{
  "experts_per_token": 8,
  "d_expert": 32,
  "lr": 0.0113,
  "steps": 4026
}
Below are experts of layer 9 (counted from 0) of a mixture-of-experts language model. Rows are named router (the router's row for the expert), down (a neuron's output weights, with its number) and show model dimensions 96-127. Each number is 128 + 32 x the weight over its row's rms, rounded and kept within 0 to 255.
After each expert's rows: "comes before" lists some tokens at least twice as common just after its tokens as in all text. This comes from a sample of Wikipedia text that the model never trained on. Tokens count by the router's weight.

# expert 29
router [148 176 114 181 144 139 120 118 136 135  59 117 108 157 120 135  80 103 202 127 143  50 152  78  81  87 173 115 151 139 150  62]
down6 [160 125 123  73 155 113 100 112 123 131 129  23 100 191 105 131 122  72 146 166 127 158 158 144  78 113 177 140  86 115 141  87]
down7 [112 142 131 179 158  99 153 179 193 126 130 105 144 120 125 145 163  91 130 111 172 154 139 162 116 154 129 160 119 143  91 178]
down8 [142 153 128 117 123 208 169 121  52 196 178 134 126  95 165 108 105  95 129 167 133 170 109 135 202 167  98 130 126 118 110  77]
down9 [100 132 143 146 129 138 109 120  71  87 152 105 180 189  54  99 122 166  84  84 114  78 172 138  73 107 137 160  73 138 152 142]
down10 [ 98  84 135  90  85 141 183 132 155  82 122 103  72  75 115  72 116 140 129  86  57 141 106  91  53  99 189 132 165 142 152 119]
down11 [109 185 192 101 117 159 112 179 128 115 173 113 105 141 123 145 103 174 175  81 137 122 136  98  90 109 114 174 163 104 174 115]
down12 [172 147 163 157 168 144 115 161 131 173 155  94 102 200 159  98  82 156  85 115 168 132 151 117 175 124 137 136 144 197 164 121]
down13 [181  91 141 104 129 129 161 117 145 163 136 183  82 185 107 199  81  62 106 132 123 144 115  75 146 123 134 184 121 135 144 125]
down14 [114 112 120 132 144 125 137 136 102 133 196 146 182 127 165 130 174 159 105  84  49  97  97 116 155  94  85 159 147 114 179 100]
down15 [119 125  96 171 185 142 160 187 117 121 146 146 111 150 136 133 128 190 111 135 135  93 136 107 181 108 196 135 150 131 161 123]
down16 [138 130 173 138  79 121 146 119  85 149 122 145 170 167 138 143 205  74 104 193 101  90 103 132 106 183 102 163 194 133 193 169]
comes before: "1", " of", "al", "es", "ed", "or"

# expert 86
router [115  97 126 176 149 125 100 102 138 140 102 194 127 106 158  76 142 123 117 171  87  46  73  60 158  77 100  74  82 154 128 109]
down0 [ 49 209 156 183 150 134  79 150 151 105 103 119 143 162 148 144  95 135 156  83 131 103  88  92 125 127 141 130 148 144 122 185]
down1 [ 92 159 144 155 154 109 106 132 102 120 107 113 180  83 145 119 122 112  81 139 113 135 133  89 113 145 126  89 142 131 155 157]
down2 [ 79 141 124 164 116  83 100 127  85  14 165 195 131 170 157  73 157 125 160 120 132 132 121 142 138 119  80 141 140 147 122 133]
down3 [124 145 119 117 146 133 109 184 133  83 102  71 121 110 175 139 147 101 129 214  89 117 177  92 147 156 109 169 129 147  84 128]
down4 [136 119 137 167 108 138 143 107  91 156 136 125 153 155 125 115 104  80 128 158 127 106  70 101 154 110 182 130  89 115 115  88]
down5 [ 92 154 150 176 111 130 148 139 134 101  80  67 177 181 120  84 100 179 171 121 141 157 113 166 157 139 157  93 166 151 122 132]
down6 [ 91 118 123 110 148 212 118 122 166 191 133 108  90 167 179 161 158  91  81 159 160  79 135 127 151  96  65 153 146 180 128 108]
down7 [143  86 120 122 145 150 142 116 121 107 168 130 129 114 176  90 179 101 107 190  88 162 150 146  97 156 106  74 105  68 115 140]
down8 [118 179  94 128 142 143 117 153 144  93 146  97 116 151 127  72 171 174 109 114 105  64 149 100 122 126 100  72  86 156 182 118]
down9 [165 148 155 163 149 132 124  61  94 170 109 100 142  74 119 116  93 103 121  99 142 105 137 124 106 128 114 107 161 112 158  94]
down10 [173 166 146 112 163 158 127 116 165 126  87 152  86 126 156 103 139 110  89 134 149 134 114 135  75 116  88 139 139 116  78 155]
comes before: " and", ",", " the", " he", ".", " but"

# expert 50
router [142 171 114 143 122 103 121 132  82  91 103 211 158 125 137 114  88 181 147 139  81  95 136  51 144 134 110 115 121 149  92 112]
down6 [133 179 155 101 159 146 126 117  94 120 124 132 116 129 150 110 114 189 154 148 121 145 141 153 134 125 117 118 190 111 143 154]
down7 [130 142 106 104  75 145 193 160 159 149 133 119 125 156  78 165 138 107 100 145 103 164 112  58 122  70 151 101 141 138 108 166]
down8 [ 95  97 118 131 112 138 143 194 162  89 158 102  93 119  66 147 185 127 135 121 111 125 150 135 160 111 136 134 207  96  96 176]
down9 [148 156 155 151 147 172 135  83 111 158 181 156 133  68 120 150  67 172 121  55 145 149 116 183 111 159 155 103 184 117 121 154]
down10 [138 159 141 132 153 135  84 123 126 105 106 118 126 131 136 109  99  77 134 137 150 137 107  67 146 143 119 143  54 121  69  85]
down11 [123 116 122 107 105 161 137 172 121 166 171 211 130 147 121 175  98 193 108 106 132 161 107  77 164 136 101 148 125  95  88 149]
down12 [137  97  75 100 160 110 162  88  63 119  97 179 136 176 156  69  66 138 104 161 121  90  46 111 127 139 116  75  40 162 147 151]
down13 [ 71 127 128 140 173 105  68 120 114  84 168  56 110 139 131 143  51 118 164 163 137 142 135 116 157  94 118 143 142 162 127  75]
down14 [131 199 175 155 138  89 153 149  72 183 101 212 104 126 142 146 122 157  70 114 130  69 110  93 123 128  83 120 166 128 122 187]
down15 [199 134 193  86  84 112  96 161 107 159 121 177 129 181  82 131 155 236 123 155 109 103 181 160  64 156 164 117 167 145 183 138]
down16 [116 164 108 120  89  91 145 177  58 104 128 156 104 135 118 111 175 180 173 123  82 138 108 138 147 171 137  84  77 152 116  94]
comes before: "-", "|", "\n", "==", "The", "==="

# expert 92
router [190 107 108 127 137  89 126 120 168  64 129 223 138 108 182  73 136 133 128  89  50 130 128  76 173  88 113 128 144 163  99  96]
down0 [ 68 163 103 119 114 145 166 199  83 115 162  32 147  95 114 149  74 129 132 127 204 138 142 122 120 131  82  73 136 153 151 122]
down1 [210 119  92 127 130 131 136 110 119 117 191 124  93 151 150 157  78 124 141 149 143  97 137 148 190 124  93 160 129 165 147 170]
down2 [112 171 176 137 109 123  82 183 175 119  99 173 125 128  89 155 111 107 138 145 123 101 108 165  69 143 182 161 159 127 132 145]
down3 [132 134 153 128 204 127 148  88 124 102 137 114  94  71 140 122 156  73 140 112 105 152 104 130 103 168 198 212  99  79 117 161]
down4 [133 144  90 165 147 136 169 144 110 145 172 110  78 144  64 141 161 119  89 114 116 154 115  86 101 197 125 144 145 128  96 129]
down5 [112  90 117 162 175  88  89  54 129 144  69  75  85 135 112 128 162 166 170  88 106 168  86 141 111 106  71 108 167 108 130 102]
down6 [148  97 125 106  99  80 171 161 125 149 150 169 166 122  99  76 110 136 111 143 235 112  81 107 107 143 108 139 126 153  86  95]
down7 [115 148 118 143 165 104 125 118  80  51 120 126  77  88 114 150  69  87 129 159 131 174 168 135 177 107 160  98  63 107 113  71]
down8 [142 125 121 115 127 171  87 138 155 146 143 153 132 157  88 169  82 113  60 172  98 108 123 116 189 132  90 111 101 161 152 176]
down9 [107  73 147 146 138 165 141 110 143 141 179 189 165 162  92 116 165 117 139  88 155 147 113 148 117 111 174  93 116 162 173 108]
down10 [150 131  83 108 145 145 168  60 153 144 154 128 147  81 149 114 196 118 158 207 141 138 148 196  91 149 116 171  87 117 145 142]
comes before: "%", " |", "′", " km", "4", ")"

# expert 71
router [130 157 146 154 126 114 178 116 148 137  80 122 151 127 164  80  96 144 128 126  98 124 153  69 196 114 137 112  99 107  63  82]
down0 [139 141  95 110 168 125 115 136 187 159 154 129 131 149 141 165 157 100 175 145  58 132 121 148 143 133 106 120 139 148 134 176]
down1 [150 156 153 219 110 135 116 121 122 114 135  92 114 104 169 128 158 114 145 105 113 116 109 154 115 134 122 118 140 138 140  53]
down2 [145 138 164  84 111 163 107 115  70 107 148 139 111 141 129 151  88 181 183 116 147 122 125 110 158 133 146 100 116 151 141 186]
down3 [146  47 113 106 149 136  86 142 127 153 140  78  86 161 152 170 108 134 142 246 119 111 123 119 148  81 122 130 116 146 104 140]
down4 [136 124 169 103 116  81 136 104 173 174 162 110 119 187 117 153  98  88 198 176 133 148 107 125 194 125 137 155 117  83 161  86]
down5 [107 163 107 167 114  58 123 123 162 114 147 137 121  82 157 153 146 136 123 165  54 111 136 131 117 109 135 129 145 122 104 203]
down6 [147  83 115 173 152 165 127 172 143 136 118 163 103 176  77 135 119 121 135 146 208 113 156 162  88  98  78  96 122  82  95 151]
down7 [113 137 148  84 182 119 133 144 142 171 106  79 163 131 148 186 124 150 113 128 143 126 147  85 177 155 113 165 163 147 139  94]
down8 [110  55 183 143 155 171 151  62  89 100 134 160 200 180  63  88 170  78 149 112 118 104 123 118 133 151 152 169 121 155 118 195]
down9 [ 86 107 152  96 157 152 135 119  86 192 129 148 115  50  69 120  69 153 165 202 196 153  71 171 133 203 124 163 118 178 157 188]
down10 [106 126 120 110 149 146 118 144  87 138 116 170 102 142  45 127 179 102  94 130 156 174 114 132 113 132 169 178 105 172  73 142]
comes before: " a", " the", " an", " used", " known", " also"

# expert 70
router [171 187  84 128 111 110 115  86 151 115 110 158 115  96 200  64  66 193 169 149 112 102 111  69 134  74 100  98  67 102  92 156]
down0 [115 206  94 137 128 132  93 128 110 144 154  58  83 125  97  49 130 144 158 126 112 137 195 122 131 162 191 146 149  87 151 151]
down1 [111  39 131  61 101 115 150  98 126 117 164 136 136 130 154 149 113 149 176  95  80 163 116 144 151 125 106 201 132 108 200 144]
down2 [104 103 120 117 103 168 148 103  81 137 149  96 117 160 139 135 118 105 105 125 111 144 109  86  96 179 153 122 156 119  86 181]
down3 [125 107  86 124 171 187  73 127  70  80 126 144 186 106 135  87  97 162 131  86  82 155 136 123 173 156 167 115  76 141 115  82]
down4 [ 99 199 110 139 139  62 168 129 133  96 147 122  89 150 182 113 113 113 123 142 149 115  87 112 107 102 167 147 109 187 158 103]
down5 [124 153 144 144 156 136  95 130 145 116 137 171 112 111 142  69 110  48 153 181  68 116 161  94 109 135 104 130 122 225 109  72]
down6 [146 147 164 143  91 163  60 122 114 170 141 101 103 181 177 134 122 141 138 166 111 120 168 177  88 135 110 124  76 124 120 148]
down7 [163 160 134 152 157 113  89 153 111 152 153 197 138 164  94 102 146  87  66 124 144 148 128  48  86 174 154 121 137 172 198 146]
down8 [ 91  63  92 163 140 144 175 105 156 106 201 123 117 118 112 233 124 195 108  99 101 130  71 188 136 162 137 221 158  89 105 154]
down9 [153 128 112  97 128 150 136 144 137 156 107  82  81 153 132  88 106 193  75 164 124  93 122 194 148 118 138 157 101  84 168 113]
down10 [186 163 150 120 138 136 131 107 177 123 106 140  74 143 148 133 120 143 143 119 182 116 172 131  77 114  92 128 144  92 117 100]
comes before: "\n", " The", " He", " In", " It", "=="

# expert 1
router [109 128 167 188 120 117 152  54 113  91 120 175 133 133 180 114 121 112 114 119 122  48  98  63 179  77  53  96 107 159  66 126]
down0 [143 148 146 100 176 124  96 112 144 119  82 170 137 198 141  89 178  69 120 148 109 120 103 136  70 190 138  84 176  94 109 165]
down1 [ 87 115 103  96 132 120 136  76  67 171 153  80 191 118 183  87 100 139 115  54 100 146 102  80 140  84 116 134 140 138 103 166]
down2 [ 77 130 152 159 211 227 125 117 127 150 165 142 110 123 102  82 121  94 137 117 133 128 118  98 162 155  87 136 120  94 110  67]
down3 [ 63 152 136 177 103 124 162 133  77 166 139 164 107  77  99 147 139 152 142  88  99 138 108  71 123 116 112 123  57 128 130 103]
down4 [110 170 113 147 206 171  91  77  94 148 175 139 148 143 140 140  96  97 126 114 121 119 135 155 134  74 121 113 118 147 104 153]
down5 [179 136 144 128 113 140 105 176 134 127 127 108 122 181 106 168 149 122 146 106 121 143 141 155 130 120 168 118 135 128 163 155]
down6 [115 107 100 130 185 144 101 124 152 137 134 100  97  69 165  80 104  78 138 138 135 157  96 171  96 124 122 184 114 172 161  91]
down7 [123  65 140 162 137  99 150 122  64 164 122 140 178  89 139 141 174 129 149 211 136 101 123 125 119  94  79 126 124 126 147 196]
down8 [109 107  83 167  74 121 118 153 148 100 112  72 187 139 117 116 149 191 159 169 139 168 159  99 116  84  85 179 171 124  73 127]
down9 [152 166 100 113  81 137 120  92  99 156 127 115  81 124 141  93 139  99  86  93 120 135 155  59 117 136 162 163  97 114 155 123]
down10 [112 140 113 151 165 159 128 138  99 108 153 142 104  68 125 129 102 158 108 152  50 102 138 139 121 193 102 122 145 133 174 134]
comes before: " and", " a", " is", " was", " which", " but"

# expert 45
router [131 155  93 149 134  94 182 129 145  36  83 172 120 146 147  59 103 142 133 140  55 124 154  95 175  79 111  98 117 116  92 114]
down0 [ 89  57 147 133 123 142 123  76 124  88 139 178  89 115 151 130  81 138 144 146 136 139  88 107 173 144 124 169 125 108 139 145]
down1 [146 145 125 125 167 158 133 123 118 164 112 156 148 114 145 115 101 125 122 177  94 149 175 186 112  98  76 126 134 136 141 110]
down2 [145 175 171 112 120 159 148 100 110  88  72 162 122 117 151  90 126 117 126 155 160  95  84 139 159  91 156 149 120 166 107 167]
down3 [163 211 146  94  46 122 110  96  89 219 131  91  78 125 135 178 129 134 120 124 104 137 150 107  82 123 107 132 109 152  89  84]
down4 [111 138 225 119 124 162 105 154 113  82 126 134 136 120 145  90 128 170  98 127 155 104 191 110 114  96 160 170 106 182 164 138]
down5 [132 123  82  68 108 142 109  98 116 121 161  91 137 203  74  88 113  88 146  82 148 164 181  70 104 150 133 142 117 164 148 150]
down6 [116 122 192 153 156 151  66 106 137 100 127 100 125 167 148 124  65 119  61 116 126 179 104 125 126 149  68 111 148  83 115 133]
down7 [ 94 107 155  99 117  88 120 132  98 113 114 163 167  77  52 142 147 159 166 139 157 104  80 105 122 106 135  69 101 127 125 152]
down8 [161  95 128 102 105 135 153 134 120 144 137 181 179 148 134 169 143  60 175  90 145  88 167  71 187 138 129 124  79 129 113 183]
down9 [143 111 117 185 153 194 133 160 173 153 196 120  78 175  99 145 189 189 146 146 134  92 126 185 127  72 132  97 193 149 111 106]
down10 [106 130 105 131 179 166 110 104 122 138 170 113 144  94  96 122 149 104  72 108 158 138 155  88 144 217 146 151 160 144 130 121]
comes before: "5", "0", "7", "6", "1", "4"

# expert 15
router [184 152 121 123 149 126  85 109 130 134  90 198 143 102 155  90  81 134 158 167  83 104 103  87 125  53 119  87 106 148 115 105]
down6 [219  98 164 145  79 136 129 139 138 169 145 121 155 112 173 209 181 148 135 141 129 108 110 133 142 169 150 145 121  89 149 173]
down7 [139 103 131  63 177  91 109  53  87 162 147  86 142 178 156 131 146 147 103 145 158 151  50 134  92 105 162 138 203 194 159  94]
down8 [131 107 147 130 127 125 174  59 142 108 151 184 153  86  98 198  96  91 121 123  44 164 125  98 174  64  82 168 127 100 121 178]
down9 [134 125  89 102 132 172 134 125  80 139 119 107 172 142 123  97 165 114 132 100 167  89  85 148 128 106 113 122 182 162 138 145]
down10 [149 135 100 144 123 143 117  94  92 122 119 133 127 120  59 104 127 155 166 137  92  84 106 173 186 113 120 142 166 117  87 147]
down11 [189 132 149 160 111 126 125 140 126 115 147 151  95 136 150 157 136 125 191 117  98 107 183 154  70 179 149 134 133  65 113 158]
down12 [ 84 176 158 112 139 157 115 162 179 145 131 109 156 137 172 167 126 138 150 138 158 148 112 105 152 140  55 154 127 108  97  89]
down13 [153 146 124 134 107 162 121 209 166 162 116 143 110 144  88  73 144  97 158 107 124 157 151 102 144 155 167  89 143 117 171 178]
down14 [ 82 130 160 131 160 128 112 144 143 192 130 108 140 117 113  74  62  88  37 145 179 169 132 156 122 125 138  76 106 132 129 103]
down15 [164 145 161 124 145 116  96 134 164 102 105  94 178 114 196 178 165  93 105 118 185 191 112 118 136 124  96  87 124  91 107 158]
down16 [115 141 155 150 107 138 105 101  88 114 175 132 154 188 144 127 173 114 149 140 137  60 134 194  85  87 101 115  91 198 177 116]
comes before: " to", " in", " as", " by", " the", " for"

# expert 23
router [151 140 117 138 102 126 100 132 160 100  85 144  88 152 140 106 129 144 141 109  69 127 126 124 134  82  81  90 103 129 105  96]
down0 [ 51 149 129 129 113 113  92  91 122 170 100  94 114 136 143 220 108 148 152 100  94 169 105 145 139 177 139 127 136 190 100 110]
down1 [ 81 127 126  64 102 156 172 125 126 139  94 225 124 110 139 133 153 140 126 131 157 156  96 107 132 189 122 165 158 155 122 161]
down2 [121  83 163 145 166 149 135  67 129 169 139 147 203 123  78 115 139 150 113  77 113 100 197 113 145 147 184 163 179 134 141  45]
down3 [143 131 133 154 163 154 140 104 156 112 136 122 161 100 102  51 119 139 117 150  71 136 165 170 154 130  58 168 132 161 136 170]
down4 [ 81 178 192 194 164 132 166 115 144 100 167 126  49 113 170  95 141  91 134 122 146  80  65 119 151 107 126 216 159 152 174 113]
down5 [186  62 142 112 156 142 128  82 116  99 128 125 152  65  93 159 156  87  88 154 167  96 144 102 175 112 169 140 103 111  97 171]
down6 [134 146  91 117 168 128 141 128  76  77 165 148 132  71 173 126 176 173 188  98 132 109 102 131 153 165 126 151 134 149 119 163]
down7 [157 148 134 148 190 124 139 105  37 143 108 134  95 136 152 117 184 120 127 167 174 166 110  83 112  95 145 124 110 166 139  90]
down8 [183 152  85 133  79 147 179  97 138  68 155  49 102 142 140 170  85 161  95  96 123  61 151 108 124 126 138 144 133 175  67 114]
down9 [ 95 171 118 167 123 186  95 142 140 158 168  98  93  91 113 167 124 142  89 156 114  74 130  81 164 109 119 132 129  82 163  85]
down10 [ 39  89 151 118 138 137 106 142  96 161 196 132 151 109 117 172 159 170 157 130 105 107 194 162 157 186 138 120 134  92 163 127]
comes before: "1", "2", "age", " •", "born", "M"

# expert 81
router [159 169  99 127 118 119  95 116 158 121  84 133 108 109 149  68 131 112 169 110  86 107 119 106 157  68 113  80  64  84 100 138]
down0 [ 99 149 105 112 102 131  98  83 161 110 151 108 111 155 105 207  96 101 207 108 131  82 128 124 142 112  74 127  81 185  55 116]
down1 [161 157 114 146 111  56  73  95 117 162  58 144 180 120 147 195 102 201 108 112 146 159 103 126 146 130 131 141 127 161 113 112]
down2 [ 70  95 129 157 105 180  74 147 100  59  92 129  85 123 101 167 103 118 108 106  86  88 132 135 154 116 162 138 146 111 122 124]
down3 [150  59 100 132 133 182 136 131 117 109  94 125 100 136 164 158  82 139 186 195 110 100 137 106 129 106 166 128 153 142 108 118]
down4 [155  82 160 137 141 146 137 160 116 197 157 120 146 202 121 152 114  87 128 152 123  99 145 112 154 126 145 139 117 146  78 105]
down5 [129 106  94 133 192  91 145 150 141 148 122 149 104 115  79 145 144 151 116  71 117 191 176  64 159  99 177 104 190 120  93 148]
down6 [117 145 135 160 145 169 165 194  73 138 157 151 122  90 119 114 113 108 204  92  95 158 118 173 113 102 117 127 111 125 178  88]
down7 [154 101  98 124 152  62 138 112 150 127 156 168  89 150  82 138 119 151  84 136 108 147  99 145 142 172 167 146 116  76  76  76]
down8 [135  95 117 159 121 132 125 172 109 118 173 182 113 108  58  77 159 116 129 100 170 137 140 146 131 132 159 104  93 151 235 106]
down9 [105 119 106  97 182 123 133 135 156 163 161 112 112  85 157 202  91 122 147  48  65 149  99 124 166 164 144 151  84  95 135 125]
down10 [129 149 156 122 126 151  97 177  16 110 146 100 106 156  74 113 131  90 104 126 103 111 189 118 139 110 120 148  89 113 190  76]
comes before: "1", "N", "2", "0", "3", "4"

# expert 26
router [123 171 139 182  94 104  96  87 131 157 110 143 178 108 165 134 149 183 146 118 147 125 171 100 117  67 118  84 108  71 111 143]
down0 [137 138 129 120 122 106 118 114 155 125 140 123 119 119 122 122  98 147 160 113 146  83 107 112 155  60 129  97 239 110 148 106]
down1 [ 83  90 163 196 168 136 110 163 116  69 130  89 137  56 107 179 107 142 159 167 118  79 115 163 151  91 142 153 116 112 157 151]
down2 [178 149  77 136 163 117 158 130 137 109  76 144 136  64 114 121 102 113 161 137 162  74 142 122 100 103 106 189 104 174 100 141]
down3 [158 109 136  99 155 131 165 115 128 155  90 105 136 164 133 165 125 209 157 173 114 130 119 102 156  83 210 119 151 115 118 117]
down4 [109 135 220  71  88 142  88 114 143 131 150  87  72 116 173  86  95 122 108 134 157 143  64 131 187 115 130  51 125 140  99  65]
down5 [ 84 106  71 138 140 156 139 110  90 147 118  61  87 101 107 139 182 115  61 126 159 179 170 136  98 184  88 188 135 118 153 149]
down6 [ 61 126 146 144  91 101 120 138 143  58 146 119 100  97 136  97 118 109 173 134 106  90  95 147 106 188 145 164 167 131 142 117]
down7 [104  97 165  60 168 133 140  89 152 140 112 137  90 179  63 123  99 107 167 146 119  87 195 162 148 139 139 168 197 108 131 103]
down8 [126 170 134 128 124 116 129 129 133 151 171  91 105 207 123 135 144 135  79 118  94 146 163 146 183  71 145 110  99 133 188 139]
down9 [177  90 120 185 168 128 135 116  89 126 131  94 127  74 192 104 143 104 132  97 122 168 149 156  59 105 157  98 137 127 169 141]
down10 [140 119  93 115 103 164 116 156 107 152  75 162 139 126  94 161 170 151 133 145  94 118 152 114  95 103 132  89 157 153 182 134]
comes before: "1", "2", "ir", " -", "ub", " JPL"

# expert 33
router [147 132 109 156 106 161 159 126 144  78 107 196 150 162 120 113 164 132 143 136 129  84 136  23 149 147 103  91 119 123 111 120]
down0 [111 136 129 173 155 158 135 172 136  95 119 153 163 124 103  99  91 101 132 108 103 121  97 145 102 154 149 117 192 214 144 123]
down1 [115 102 151 100 142  88  92  79 136 123 176 153 104  98 151 134 152 133 124  78 184 206 126 105 133 121 147  99 120 148 120 157]
down2 [ 76 115 131 109 132 189 140  91 109 171 185 149  81 164 130 154 123  72 170 112 178 189 176 137 124 199  94 121  93 158 137 161]
down3 [ 83 148 113 168 165 118 142  75 142 102 131  87 112 152 144 107 148 178  73 128 151 137 155 122 165 110 137 143 143 127 138 166]
down4 [149 134 129 195 176  83  99 131 141  97  72 100  53 101 110  98 145 111 139 158 125 128 100 100 103 112 166  96 138 143 123 158]
down5 [175 167 134  75 166  90 168 167 120 125 189 167 128  53 116  96 143 116 131 126 115 120 101 144 144 118 112 120 136 148 142 136]
down6 [101  75  82 141  86 158  99 127 107 166 136 135 160 121 125  71 140 124 153 145 149 133 143 168 146 131 124 102 108 122  54 126]
down7 [ 99 199 131 152  66  98 135  72  84 138 130 113 159 170 143 131 154 112 137 112 112 125 142  96 127 156 156 154 148 120 145 151]
down8 [132  68 102 119 158 119 155 177 178 141 115 107 101 115 117  65 112 144 101 115 194 108 119 140 126 161 167 145  73 119 131 141]
down9 [120  89 131 130 131 149  32 130 118 118  97 150 138 114 142 117 115 142  54 169 121 119 109  50 113 148 143 144 153  72 139 127]
down10 [134 166 123  94 128 162  81 148 119 134 159  77 102 186  96 126  88  60 133 193 131  94 126 129 180  88 118 128  51 181 111 159]
comes before: "0", "2", "1", "9", "3", "5"

# expert 18
router [102 145 108 142 109  64 120  78  89 137  75 171 184 141 134 118 151 142 146 123 158 142  96 122 165 103  69  84 116  94  95 108]
down0 [ 71  90 162 155 184  95 134 127 183 182 170 149  41 127 173 125 147 159 126 182  84  93 187 123 136 191 170 140 139 133 163 125]
down1 [ 79  91 202 119 110 187 157 130 103 157 124 139 148 167 129  94 160 160 106  94 162  97 130 114 151 106 110  74 142 118 109 103]
down2 [ 99 115 125 127 118 150 119 130 128 170 187 186  95 123  73 149 118 123  86 105  50 128 150 125 102 167 116 111 152 119  81 116]
down3 [152 188 144  63 218 144 147  78 170 132  88 104  68 172 152 152  79  83 146 126 173 199 136 148 107 148  84 177 106  73  79  99]
down4 [ 73 171 150 116 132 119 103 151 160  85  95 119 126 106  93 160 163 137 101 123 140  78 176 107 149 119 147 154 139 142  98  87]
down5 [ 92 146 178  90 130 119  84 141 138 149 208 153 177  95 110 178 188 114  97 152 144 125 170  64 115 120 126 208 137 119 137 169]
down6 [116 113  99 176 158 159  98 183 123 114 107 130 131  62 117 147 138 155 136 172 175 125 114 167 189 121  64 100 160 136 119  85]
down7 [165  90  96 131 147 125 104 137 118 137  61 123  79 230 144 123 120 104  87  98  90 108 129 108  56 109 137  91 113 125 118 141]
down8 [138  86 156 159 132  59 184 137 134 108 101 180  94 116 170 185 124  67 146 120 115 141 142 188 123 121 183 168 109 137 136 111]
down9 [117 106 109 176 109 109 153 126 146 117 140 146 131 178 174 135 104 132  99 141 166 113 109 154 104 120 109 137 109 149 171 152]
down10 [137 132 105  91  73 171 148 177 128  83 242 174  50 142 152 182 131 146  50 173 128 221 144  83 157  91  88  99  84 146 119 119]
comes before: " |", " (", " /", ")", ";", "'"

# expert 98
router [161 165 146  84 146  77 117 150 168  98 111 145 167 114 172 119  91 126 173 131  85  82 168  98 162  93  90 116  77 125 119 147]
down0 [125 124 166 149 131 126 112 132 127 149 165  86 114 107 150 153 121 127 157 127 126 180 107 117 175  78 117 123  95 116 118 135]
down1 [129 174  89 140 144 117 143 162  89 146  77 114 151 142 102  65 101 133 117 156 130 110 117 172  77 103 150  64  85  94 127  62]
down2 [106 122  75 160 104 124 127 103 168 122 107 124 138 131  68 174 120 149 121 120 105  67 141  35 145 192 183 133 163 147 127 126]
down3 [ 94 161 130 169 136 118 126 141 138 207 173 136 104 127 153 125 126  99 119 103 127 126 101 176 183  69 142 112 137  60 125 143]
down4 [100 148 129 148 136 143 124 122  90 127 165  99 109  82  54 114 116 149 129 158 109 163 170 142 169 137 140 148 175 170  80 105]
down5 [ 72 168 165 152  96 121 129 171 106 126 151 105 137 138 105  91 128 109 117 116 101  52 154 149 178 141 112 148 117  82 142 136]
down6 [ 54 123  83 141  75 139 131 165 140 155 147 112 130  73 144 140  74 105 146 130 144 163 128 129 112 129 136 103 129 152 120 115]
down7 [103  77  59 146 149 106 142 126 158 189 137 202  90 146 107  95 169 155 166 194 131  98 127 107  88 190 119 141 131 145 167 137]
down8 [155 111 112 160 103 164 168 118 130 181  95 137 148 141 157 147 106 118  68 100 117  85 114 131 131 107 108 140 152 148 164 122]
down9 [180  74  73  84 102  68  93  82 201 122 102 121 129 112 127 125 185 171 105  94 128 107 110 110 114 154 108 147 185 137 111  78]
down10 [ 74 175 161  68 125 132 131 161 162 116 188 113 152  99 114 160 136 147  87 141 146 106 156 110 154 121 162 134 112 158 144 124]
comes before: "1", "2", "9", "8", "3", "7"

# expert 95
router [159 157 138 162 101 102 123  73 122 146  91 211 160 153 149  69  68 200 150 127 100  96 137  54 104 103 152  78  96 147  91 164]
down0 [115 103 189 142 143 173 163 123 125 156 188 111 128 112 117 153  76 159 170 137  95  63  97 126  98 121 112 135 162 100 125 150]
down1 [121 129 105 120 178 100 145  93  99 136  72 163 179  86 112 103 152  68  83 196 131 126 122 116 132 148  81  94 133 165 140 127]
down2 [179  99  89 127 133 107 103 146 144  80 165 100 208  84 148 109 114 144 199  94  93 165 145  87 130 105 136 191 155 111 171 103]
down3 [115 115 128  33 115 147 127 134 162 128 115  90 152 143  99  72 130 145 142  97 186 132 147 138 135 117 105 157 138 101  94 143]
down4 [ 97 171 115 185 113 151 144 173 135 112 159 120 103 128 111 147 175  80 150 111 119 141 112  59 143  82 189 143  87  77 201 140]
down5 [147 187 180 106 151  82 197 101 105 173  70 160 152 146  88  95  71  97 125 114 107 141 137 138  97 105 168  80 121 146 167 140]
down6 [ 28 131  87 188 125 133  80 124 114 120 143  55 139 160 171 154 188 139 145 122 117 176 112 136 144 115 192 142 113  69  94 188]
down7 [ 72 119 171 130 116 136 117 135 117 129 118  92 158  68 153 136 127 141  83 126 119 121 108  70 159 156  87 133 138 109  47 158]
down8 [ 90 110  88  87 104 163 164 137 161 108  87 112 135 126 179 172  89 170 190 116 167 146 176 144 167 168 113 185  92 188 111 127]
down9 [ 86 109 108 159 186 162 156 122  88 125 107 132 135 206 110 182  93 176  78 107 196  75 141 120 101 117 105 144 175 138  84 187]
down10 [156 140  62 157 162 178 177 113 202  75 174 155  76  96 145 130 108 146  92 139 129 174 146 113 197 152 137 149 109  93  50 169]
comes before: "\n", "|", "-", " The", " In", " He"